Below are experts of layer 4 (counted from 0) of a mixture-of-experts language model. Rows are named gate (a neuron's input weights, with its number), up (a neuron's input weights, with its number) and show model dimensions 0-255. Each number is 500 + 40 x the weight over its row's rms, rounded and kept within 0 to 999. Numbers have three digits each.
Before each expert's rows: "gets" lists some tokens that make up at least twice as much of what it gets as of all text. This comes from a sample of Wikipedia text that the model never trained on. Tokens count by the router's weight.

# expert 10
gets: "201", "202", "200", "199", "==\n", "198"
gate0:600497543481533494550503468535502446478500499520506480508469519502483508481458493504535507547502531476561565528585593568447478495540528529475466488474471400481465560526469490503510529479478530413421495547475550468468464506510567589517529511512465549464452482489557475410477502453448565527525492509468490501505422531482509475519485453475482553476544484523456531524472509562487520520528466534475520527505580559525509430515483477491512492546406519519493505550603492461553557541539427468421412522479490527477473392462476499527449504529591512526434545475538453465519482491568558446519534520544557478535454509536488523512510452520425561534483522476490451483534482510562572479474511429532468519377516439475426497480454486487499498538480467462441500519477516522555546501500508
up0:511571515418531437588507451527439469470552446491518462447434491479473531530465514529523450525505497515505525531513557487436518499562436556511521454485527511486490575541500454459469532494504551433513523581480483499511505543509555484424525514505544527474473508492516510424554579498492578507555492460478435526519462515447526486567469505523542548496544520524442524517491469466475539478498489507447484576550539476440463479553491549501475456553481525516538562585540567425541579484475425462457456480466501560437482505492556527550444548499551575501483571484513471494520508483511457509503470517441557409589430422480495550481442517475490567488522558557511470576457491476520464507485541455503531499459477444524502436493525466463519476419519456501488466554444564470551525493527478

# expert 5
gets: " B", " K", " A", " S", " b", " N"
gate1:480524508505529469558514435496565478539476513505425531482514527445538484465463516530522513497462530466542552520471458474495506491545420513500512469446534505465511550519504506485548521528476536452555495459511480509533406471509539496531525499417494531453469422483530575539491509467512470506509589451468444371504419583527509506472468422514574501494528514462610532506389523477497455469551466555568479530490479539588471471498556540494456486560505554554544497551516501534515525514528497452501539568558498519501485467416514550543534456518510508473580510486456542518550510481512502463546508492549518461494579548478565449517486565520495481499587449490474473459526475515489539522453479540519527552520448455487469517586502461471497490500519425445516478459474414554531396470487463
up1:545461540469465539433482452526540543508472533507550451521539535455480450543487568502487416491463579526480460480508517550525477490395543472530514510469417490478500426459483555513527530587534464488455466541491445497485537487461512462581546470472485513466497528489441492438481518516503591520568477477388488498522456415545519508461475500487440507536465547520499467503513516537468537432546434531475430565458418506475468419517433474510527479435519471507488525547468470494482437494548468533539512515511455516429457499514475525439478494488518444514470474482542493562547476549535518535508525534449483551505452558450429534537447492456509484531471462513541557487533501587566546494464526630511474480477556490526478532528457477509468472517492554488474534550548556535448557527455561

# expert 4
gets: " the", " a", " The", "The", " an", " first"
gate1:524430471416515536472537478535447478461513533519500440503536539462495574453486444551535532546553514506540574532552482482479540441492497589499411500507552561528621452542522475536524511452517503481497476425544462411500458481475581511440533488526518525557472487458492490431464490559558532546573458502482458473407530463507453490477523517445559471492567512464501493517438535515454455456505527488566490481476536536518472468511481512487497516489536460484498453542627480574507514519515579580493510528512436488518477490482494451433639523525485459502464541467485528511437480563536542455482556421519521508482482466537548563558537509512512517469479448459523502510547453444548439500464456533450510442487498506463529530524539457515503486545521535514554532526534512490527470468508500
up1:583461468496444502531559475533469515494485504530472500461542511557495496477491488525576494547498482481529518506510534438523509479520517505536458590539498483577602600499507458528517513420532525488514486472457486436479509592486477531485543480480558467506540459508496469484447537523542569465544482491460437427544465501486491468483547499478553468511578527472582491478498487523475436507517463466491484404503471497469456530519463558502528484466564387523471455529520519536470533505448520500551556512551454546511405411453579487446566518454445513511508461457497522492472496526497517491465500435533494520458576413458573472505516500427455448467450456524558431513491483504553486482434471520462490440421482523501596474494593527512483505541544489546515528482527504443485461458532447

# expert 8
gets: " was", " is", " as", " were", " also", " are"
gate0:456401564500570528497444486521493460470504550531522500495517482484507551468525483508513521490573491472503431509430487517536571529530569503524471512533466496579567466501487532498498513447495525472483494487565462455417478546523539478473497505561499473482489507534492524517486482562473475492437515444474519525567477527530467462519556497543428540554554480522505549496554550557468445520370554500418484461489427459521437541408488468520468504544469532524484447468524527532515543511482466510432539558526489472474506490509555518491577431509492556530494448473413463435528511424483508470530493452500491496576520494586479416481441424358545497473513521490495436444482594493463487536491478528405521535512546492447526512480502457501492517534473471516526443503508493553520467545524531
up0:477493519461438515530524462479527537492525513529486495505541504559540517543489535518517405503545516561420533466493529524483526466460460503460528429481572473304416521524474552525526537586487533539430461473471433506533431518515518476478467533474478479556553482500458438493495482467442540534489451560464519511472542480474516509489508524510522458511487486476496476495530476456512510533545560533510523531508541464475520515562511518544434491473534541500443513536513455467481503498454497488522497484461511468522545551523481463555478459486545476503481529510461523595445512571554516496494510591466429510418481501440492564487539482586450561466549497468438534546451467491536495474476579536552425481592475502529441491526430602500449536494545465483437546428515508494497512440466509

# expert 23
gets: " to", " he", " at", " a", " was", " in"
gate1:545509476480513516507511480469449501420429476509461514469417482408481517465545509434501533478421481474490483526510469528477441477474521520556463571422506500523520503498481465472490537480485484522592560533515467450486544542485469517447463537465496491571451441553469473419524397459525555465485527486524536488581515519502488431528499518542460494518458525441487480455459532541467508574521504539627493549530495455481534509507541490528496456517492471497526599477525449504539522545541429487546555452550511509439464499462466564487487562473368461536480481501547619527559529451510519475453496476426552531501438484560510534517510469514485425492490517480531498544554514511448521483493475510477521536472532481543598510511510545527471454523548442502521513547534524552440418515478515
up1:542510564433446506514485467477490579503465554534476481489444509454484516467444546453460413495470511456479525481466465484470507547548471480449441501464583543494377492527473496467542533504415488477488547557544545518497471609523502441522521475493455462547526519553472539418479514487465452500500422524474521484510443484501446469481531585534498480453437434532504506446469523415496593505533565475486523550527494376539548485460515500492477481454524575521525541483524453496469418516499510500545521474446488477506547539489501488495441527477445466496557435484497605586511456476584518525496431588503522500542530496579474528526491520537543495511514456500499504494546513485423510457464502532463530493432474471458501524511515540580506544504517539500487490499525548495523476409515473

# expert 28
gets: "ic", "es", "er", "is", "a", "os"
gate2:569517575531512528498538511477521498521449466526485441448520452489564583521452499563521520477483503522502424504450548495502532437467528547563533425515544447505508534491444564450546549475497416459538482449530472495555551508503514487480501413524538560522475470582592495481495463516492469504500512428563482554461470409508521454498503531523397494467470451501547511503527474457532493464511445483560433472540498500533458560428531537464447563474484472503488478512514524512554608484521517594502489472484559516503518559477435494439504493503433491494493465492549525592502457504600527492482472542501521452468548527541481550538470457503576490491520527493567473477549511470491508487485453483472531506454498535489462499540517463497559494521450526572495589403468439482491452457426482
up2:588495541525468543557475542512547522516495503547535455420546448459644503495509538506440538441510483501497509575436518559573558534460470489447461516529546517518498519510489467412590533607423424466516529507446416507476614447495516512543468513484519467475486459530551538444541487517538516513483513499488476482548448492522480505482550526510448579430478455460500457542531474449540469487532453475463426507531481500480496491434482452503418533496477504505427526538482482477486533500404407502561493477501467427516503497498488523554466489493510494486470501467522524512486492493536475558536493495507520441422599562429494505514447481530490449517476465507519467477489554482432487490483516513543479508480592527551440439514544482550553523513443524548504528479486472492496455483537475

# expert 24
gets: "i", " R", " P", "ar", " T", " J"
gate0:509506481467518531500500468550497527578486548486496431503506484507537477513511469580511500540512557561565552458449574504490443508518485504523544515482514447442481491558443515533551506436476509490585451479575488520535505508480521478533495485513476538492475477407501495516405457484554484494501467532515478508523471448504486477561386452400524556480556510548494525532448491525559445467461507451510537511539471518495430419509564523489499513523467433468466490473450563427438511595454533475543446482547459535453527477485495394466518498493492520507524505515533439441438526527531505467541478575522527479451462478428473492509504502422484557517493509492476473505480447477473551454513527578480532512532492492526498523533468536506445547495589433540448599473510611539502440541422502
up0:472574474470460511514474438439473461509484541471536548531488457488471503490524519554484526472502536506526513464421533494520465547525519501543602475454495502488512422515489474595531486463532531479576471488581524528558428483419522469488408524536469534467517483481532523532413444532508552501497514503559479460518513491452541515533437409486482506527560553538485525578436494466531477541518478500492494493522493439455425489424530558492490507532489467463446464543497512458435483498417525473518451472469534546504525534515469450405504510531500540435541572503528465416482562535482502518508477519554518450460524486436446480533511493508390549556485507502539469442472478472410507399494555508519490533544497515503539425539506557527469511484547467498509525459541552565562492548476585

# expert 15
gets: "ing", "\n\n", "0", "w", "1", " |\n\n"
gate0:498474528494458491515456459490489471553523536517550505514533496492487449610543566538520537465497562590473491475441567500468463475471521508484497545486475475527499438493512573519576482500428518452523507511533506486497476484455524455518516537501530415498492497465553523480502488537539490480491459452496458610548509514478493600475503544507456413490430471449469568486563453546513494489481551468508448533584458489496501475456513480455452454562464449459557549458545602564542492522566511456481506465552531494405490472533507469529528506537517468541431505538502533480489530493528564564551447494484508444512512432533494510449496562509474482449556465505437520472560534572474496409510541580441562497543490465462489519474577539503484483415480572528439519540464459514463513510451463
up0:430488532465478533457502427507500444494366449544514568497565421579435401500531502527527461452554484540478470543528520487484476472508453478449504557500489507545485502549448504469536484486489518535542451476490467503463537462456541434513517470516527453534544510450510475556563561477517454519468472485507490568511466487484548534470533498546472482467582495514443495501506423547538515470444596491555481508624475470447486441413444495504505504516583521430536514488603504532522566514515566501535489451547469507496438488540589474448525519488531495499475510457493477403559448499505506515508505509477520485522496457495481537492468504495542540431586523420469512500468510577506529469496430547464507508604512445502511534487553485497519500501489476501487538475479518526442467555457541